Weights of a small mixture-of-experts language model, trained from scratch on English Wikipedia: width 192.
Below are experts of layer 5 (counted from 0) of a mixture-of-experts language model. Rows are named router (the router's row for the expert), down (a neuron's output weights, with its number) and show model dimensions 48-95. Each number is 128 + 24 x the weight over its row's rms, rounded and kept within 0 to 255. Numbers have three digits each.
After each expert's rows: "comes before" lists some tokens at least twice as common just after its tokens as in all text. This comes from a sample of Wikipedia text that the model never trained on. Tokens count by the router's weight.

# expert 171
router:165113124092105120143139120099132106097161130142099146130163084101186137121107150138156118124125176112120123165129133117136118101070143111080147
down0:133099062115097105092163115124153116128110167126089119153115117168121124153126142115143135068124119081110111159142119124149108124113089109138143
down1:152113139105129137125134099163172132157138101102132150112079168100146139147122136147109137106146104146205143174126116121118163180145111123115161
down2:138116107123136092126129127127163108126093112133180102131154087080142135101137117155147156123095154153105091126119155125118138141129067117133145
down3:147108108114144110122174113112149129086085121105150116159095120133130116144144097119093155116108169143070165115152129117121165140179144080127103
down4:106107082074144124181179148130190165110120120108130143134147124123183113112157113134130143120134150162124077131105147130140084111149115098136091
down5:141161130108101120165157156097171130165142166115159100150137143121087153118161113132076164124144122133111089151155093120110083091125129126122127
down6:103149125162121177105123131116110151123143142145135081119128137116099155136102141147139152133121126161117113113107135153138108126104160131124105
down7:147157079077125077169118117093120134155165104084122135114140116145159087149170126142062121124117117143147115142171150129149148103204104135142119
comes before: "| ", "|", "January ", "September ", "May ", "October "

# expert 75
router:152108124176139063140149099158120086090165137135107141071163084142138114132131142145102117093102141142098107140147110123111115076102134108136147
down0:123123142117143165161114094147094126147109117129099087102140077125093115127120097090128114088109135113146141129152153079122113110087147110143165
down1:101086139071114158111127118158163155132197159115141100127138064159150142146092123149111138118090130118104086164120147107110152128108134115126115
down2:107096100116111162139127122104113133118128178132153129136183089137131108135098125150121085160139150132116088147077139125128148083109155150154127
down3:130114146138087101097149130078115102138161120118106084125123091111127110109077162153131102104147139149125126134131107121089144121101134105153110
down4:086133101133144143203138118146124103102090176125153128109136119127141159104176137132134148098085162087106105106135122094139132134098151083132140
down5:130165150093118177128134172143097141138067158169141141167111158111152104123117079138147096126136133092150156142149164094143152151150107153099146
down6:114145149131138161148116135126165107073125137120123148116091120129093108136149102119143086118099167112057130116121127127143104124102106116146101
down7:158090124143150106126123114098116069121122139133146093107188145132132190097136127167109146123103118119121108157114098141131115087132140077152119
comes before: "of ", "in ", "and ", "was ", "for ", "is "

# expert 63
router:147131124162111099125147098109152082097164130157105155088151083104160097120140140152101112127096160134133097109149132118119123094113161129142140
down0:144088143136117115112133125146092173148173104104134126119136119120122161132143130118129168089121091153098134160145108117120074129121104141089102
down1:123116124075136167148101145160080152076113175143142143147092135145156126114130137128135116118136126131065109151119145101144156150097121080119144
down2:142124118110118132130110127136143117127105104157148123137128141103132158103152149125124100147164116144162112093168177147093154148122155133131130
down3:122118107113135091120126129121113113099154082098184126088136117125113128123107163146122143130141147122166153146106129120135139148134143155140134
down4:162090109124160090105127123108140087153179137097128143120118131158113118145112110168121139103097157122145101109116086089143123102110113129091110
down5:143098091157109166136144194110113116114101142160148129126151121105096137114083104156128114131109137123101129109093151165116122099121119140129122
down6:093112143129159141151129128117142123154160115123100144121089116146081180145086089114150123125117133109156102140134087125134115126125153115161102
down7:151132124181121101139130129138087161114156150168094074097147159100101133112146115109127116113097101141112143111120141127090132109107147147119130
comes before: "and ", "of ", "in ", "(", "are ", "to "

# expert 69
router:211117117106117102163141113133120117101135141140115127113162118117142149117108123147169139103115146119076112149117124149120139117128139112121149
down0:132149141106174156111138124134105118130181098120125130103103122143117159099116098111174141164129133171145128106100121107130178128138110149078128
down1:163121138107137120150166125104170112146150130122152177117144116128163123151158127165169094131137133129146162121137137172121163110130144124131155
down2:136099108161126145159151096119093175142147155132141140119110090112119150149139134091107115092138116148144142101111119146159120115132142084130153
down3:145122148052166125179092147146144134150140099113097121179123141137160118134132134103113119123134159092138118144193124155134117097152115096136142
down4:141088116087105155148136150139111116130085104108120169150087165103142090122131131131151139127119150107145132138132111146159172070138162132145118
down5:110149113173102115140121118146168135125135144109105108123107120098150123119157135107119137079095127169127153142095084148150114143112139085126152
down6:121124106104174098105158156164124182145101131145114126129120154167159115080132155156111114122103117160080143125117144105114147164159131098123157
down7:122140134080122144088098132175126112128141089149135113097118131093128131141106134123118115111144103094138145109146104128130103149096149146158149
comes before: "| ", "|", "(", "/ ", "ft ", "m "

# expert 123
router:122128114144112049134154110123129076085155123149109171094145128124144117106120136142101136116114170120138134131148139122115095078127155130132147
down0:112128119149075139103176089119165157140113120083146151141138114181135107151126103165127121177120136125105102105140094156125091123127123121105117
down1:115134101122129136127105148132103142107100162104134155151104126154103113137098123088148094157157169103074125101107148118128149136133151145121159
down2:090120143149108137110129125088127157123128141162099158126166149094126108130106112115147161121108107118125113125138112130143136163153161139151167
down3:138140104104111117094140127162127190141127127118114160140101112145140128103146130095154152098129047156146135122115153128140147158131119092147166
down4:100121144165139108094148133098139154160164122117119137132161183120155119177109098168086139155139124124093150160128110141140170130104122139134110
down5:129101150131158107103116114106112131166169137143086108152161127146147120121162119086102126186137120121149137111151155183135135125137112170106161
down6:112133162122154119130140129196118150141146149115124138144127128128137113121101147107125119124129099114151120123123117120106135150166106119127143
down7:108125119128090125102120121088172130103150154140147110097117098187128159098126079180152127096132182118115070144130106111155150092113156160135118
comes before: "| ", "(", "and ", "was ", "|", "– "

# expert 187
router:184132103140133092174132136110108115119159121139097130085126122118158119109096109153139117132080139158093131127129114107109157105095137113101113
down0:109110111123143123145124150173107128139085119108084117143109121103105113132113093113114087143126147174122125162163090168076096126081137131088105
down1:116138161161098134143155149159120156096146121149103141133140150069110127144136117116119126126072108155081136141149133172107155148117166138138138
down2:148124159104121140120096137103103184162135146125121133135146114083107171135124115141143110113130119140131140138198148118120149107130106148114175
down3:078118135156159109178161123126169121131101140138152121139095132123094127130100122126120163124100151133109079123134113127147118103138145122173086
down4:154119092096083103069134142086163143174122143140138108143145143124134170120162142117153147125068119136143132121129120180115145125133137126118066
down5:102117166126100143122098109101180147103105111110121105135068149129127125087138113150079147103125142105134118161113113139094115148118084141118174
down6:114098153146112125093110107162149119129118117113123161129141111135104174174119146103111140134144091196151155121151125160139120123156142107129111
down7:169162130162165136150152122119124099147140165167133146103143107095148111131120104136146098115141145162155124076138175142113118119099186108097151
comes before: "of ", "|", "| ", "and ", "for ", "who "

# expert 24
router:184116120138100085142153089122104095084167129141084154129157129122138128124132145156104139093109149091134120140145153115136098088144119127108116
down0:146153105172156121133102139128118116098114147144143170133122175140166094123119114141143142151126162093087137099105100135150146146132189113116141
down1:144134104123147112140155118132132118171118122137114085137097121141095105114166140118122153126123174116157150159128127085103134136141129105103133
down2:138096117180127105142100122120125115140128125125146142137127161171132112066181137158111128141155101126132119094101085126098126112109123143113108
down3:099131160145115115112106126128126136101148070107100143155105100123124134131133128135096105149133109152120088151158146133159116137128126135109122
down4:139151107136147119132132110138131084107127148115134139099087144155102129133121142134125153134117150151100086127129098126118120080153120104158145
down5:124133114117122139124128112112153074124145149125144131077152128149090130129122170133144124143116141150114101103105108125142111089101113111145130
down6:128122162145125085127158138116098118139116134116110145140122166105141147133124147094097108139116105126135164181138122090143093125155101126151102
down7:145147075097138110131139135151150128112085092150131125106147130173129097130079163075130117126147092133100114126139149134173101118147115119103138
comes before: "(", "de ", "=", "is ", "and ", "& "

# expert 134
router:151117121130084134170127132134132102113156132140108163074151106114145163132111133160156122074109171157099118134139100117108096092169169148109143
down0:121107115098117131151099143129141131129145135066061145130108133134174093101127104126105119126146102144158155126156083142113145139134131147186153
down1:127116102082127099105132133158148135156101136088138085153122109168120107104131153123135136107140118167123138125122073115109120174122092136063174
down2:082106105142107117121112107123161114103152156130109153123087160157122126094143125125131087113094132141106147155138088122148105085113116135114127
down3:094119099094135136078125151149092166143117140124106108136098135124119118165111141148129097096156135127147081101110136134097127099154167119138155
down4:147111137126075158134096100130183162160077144148131104154131129160145150131110111112140148114129135081102129118123134121182119126154132179133132
down5:143114088121163125143124105158128116132139129083150165146158102098124108171160156074144135151159138104105108121127123159117139154123164107103110
down6:132145130110140112111113154111103115148200131108131154151131148116136115177181157144130124138145164114134163092163143147108132132129125136125102
down7:129086169099192116105119123146121130141175091070147143135108145122117108155163138144119109165120128128104116129129098105142047146155128111128083
comes before: "′", ".", ") ", "% ", "N ", "C "

# expert 4
router:154132116141131059148182126124149097102184142170103157071141115136141116121137149144143146100084153147121108112162129145111123086138115121123150
down0:147138149141096112112134121099102127179096082096157162115110135138100099160174118135135154108094125154132155097124122119141124121102064161133172
down1:126186166087147125120147148167160138152143108096119140121100160135137146109122150165113110100090107138154137123126137135115092110117109081120099
down2:142131148130132145119136155120112130152128126127141102114120118096126120086133127125109093068139126112124113139132108083178101128124129139125107
down3:083106114083134152164152104122128130143123122144165088124185112130109125143106098155128126145131160149142144114130100106110103114141167110108132
down4:140120182112124104130126101126127157118133088158122161096162125107128136135099106124156113099115142118151075139115135136136106090132177110155086
down5:104133130123174154127148156109141100090110209087139100122139132128116102148131145183120120128150138117115102140139151129155125140144158105133144
down6:100138150088116118081136121096136155193092146154118116186115118156114100099143109147116106136122115120178142131123120151147126133098127079098140
down7:149109106105122108096101126137142122120171132100169144106149137212119100158137139127121133126132124143198149105130143135132140095143099125124168
comes before: "of ", "1", "2", "3", "4", "5"

# expert 10
router:149130089119131083119137120124136053117158145133124162114163092132139163127086117173142118121125157115112110138102124134134145097131158114148122
down0:094094083179135111123127151136156121094110113148133080159143091095163179124117143182106099192154161080103129135097103132096161122137123147130116
down1:106211142141170089128105140121115093101155145115143130122147119100156144122132122149101102134126146086129114135121099134127092131141162117108135
down2:099134132142114127148136126138164134121116129124151147133128107166140195093107129154076164105139172163092142108118133100113140115143131076131144
down3:155116148144100173119159104184091108168122163149094116134127183099124108120140115147158089104113130136139102097096134100137090149101162117105066
down4:133115141034142151120114153106132142134143086109096105129108171147114114171172146135116122104112113123208153119127090106138112108089139125141139
down5:163173117154101161158161120126136101109144109141135160113142139123137116148088129104095156131108120123132114120112124089074113138157114133093130
down6:095140127132124115126165124084130089150123132164120155141133152138138102146124119123071132091134088115116150108135105129115100097172127164152146
down7:111069082090128147074124135095136112141122103122140087120122121152145114152120147110135116157150096135143121125111127164114163169170144110125127
comes before: ".", ",", "°", "% ", "–", "-"

# expert 6
router:148149131104126096171129117103145062103154138144142169089161134118156132116085141156151124087126156108100142132099119126120133098122134130144139
down0:127111138146108115127147115114103103142097098125146125088132136128107100117109106104170170111142123127093124124115142131113093141080148134138161
down1:174161146144149161131120113107135198124105128117142100143159138119092128113094153116135127125121121163142152115104096135141138110126131092176174
down2:158112125129142123132122198152097132120121106152124120174111112157106118121139133126130110135143129126129072150154119110135090100151111119115172
down3:162107132129157124129128165145084121116147143148131141120098143098130054154130118121089140117145093174131167166107125166130139132136150157105138
down4:151144120123120125133110136116104106122109076105129125128112102086140100142174144141143116120181119167120114123109107147146149120102124095135138
down5:140120150162138130097087136154122133133074129108135129112096175115128188145122129123145138100117125128113160126121117135129088085128159139120135
down6:106127096117155114153146132131118115128104108110131157135147135125062106158066140110125158108118161105110143117157138159136142095160153128146147
down7:147138132085111121105097142136110104139121145140152101123163132156109096120103140095141144112138160158113182121107108107155153131123104125104125
comes before: "0", "8", "5", "6", "7", "9"

# expert 14
router:145130126133117119169160134119137105110152128160074146126176073091151111098126123136140118125093152103121104158162134101099099080138128099115133
down0:138098117103166113154130087049132154163148154094148146135180125113187144099172152137111161115139107085140123106108130101123153159146124115171066
down1:086117129152153114124145175096129145139127154122194136162123064090176143135142147100158160139138143117175130154141128090143161137108148106148144
down2:092096127142082106120113074151178076136171128092137134110163083114139091129133142124131151127153149103142110118098138112168124136155105135170091
down3:177180097137092118180153151131127107117141124115161095145178120148139119096118123137127137135127188132063097147092123137137119133163114128092096
down4:112110135137109054102096140156127119107148160116113145103133128117175122130156088140107143113145130156080133151124113141131144126119131138092091
down5:106113104097151137162160145135099104163153142141132127126144150075113112134106120129149078181128163076103128092098138166143152131145114107131147
down6:124163130128106091144134114131105155087128109201192132138126158138148117116146087121130123151065164171069152122155151156088141153118136118087084
down7:103090126127124147079126139141131116114148154083114130105152126134156168099124104141133092129135114140145157162089155183104128115099131117161113
comes before: "by ", "to ", "in ", "a ", "the ", "on "

# expert 56
router:143130111154109070144167106117154098126162134128095154092162115103161118100120146169136117102107134114125117151153120122098135079123146138119146
down0:137140126168178163105153123121104117153134144132129118156090134104111127129078126139136100124150144084157159106104171173141095138151151118129138
down1:139138147147106125144132098116132122072108141145125084139116105111136130091130181121077123148135141155099112118166164127099121104160143075118109
down2:104138113134127098128110179101133101119122118139123097123144078106100075112139112175127129207168116112115110154144051099106153145146109117114156
down3:106121158136157098114151111121105113123146121115094126135070127134122125140151116131135196072143129155136112139127110079107113101152110139130131
down4:167109115133072153104166135105134121140154113099138146168110112117135117115172122142082121128146137173125150123112151146160076125133108103129138
down5:144151134156162103096128122158120102078131137118087131115095121169178125132118139071116144096179107107132143166127169119157109150130163107142132
down6:129149126093109152124155109095148106148131132116131158122129106134113101135159125119179132135146096135177107114144166120169113133162125101123121
down7:141133142093147115127173102103188138180145155112083080127174151119119130120124126128131131094122140091151114108110110146133120110120164140148109
comes before: "to ", "the ", "in ", "a ", "that ", "on "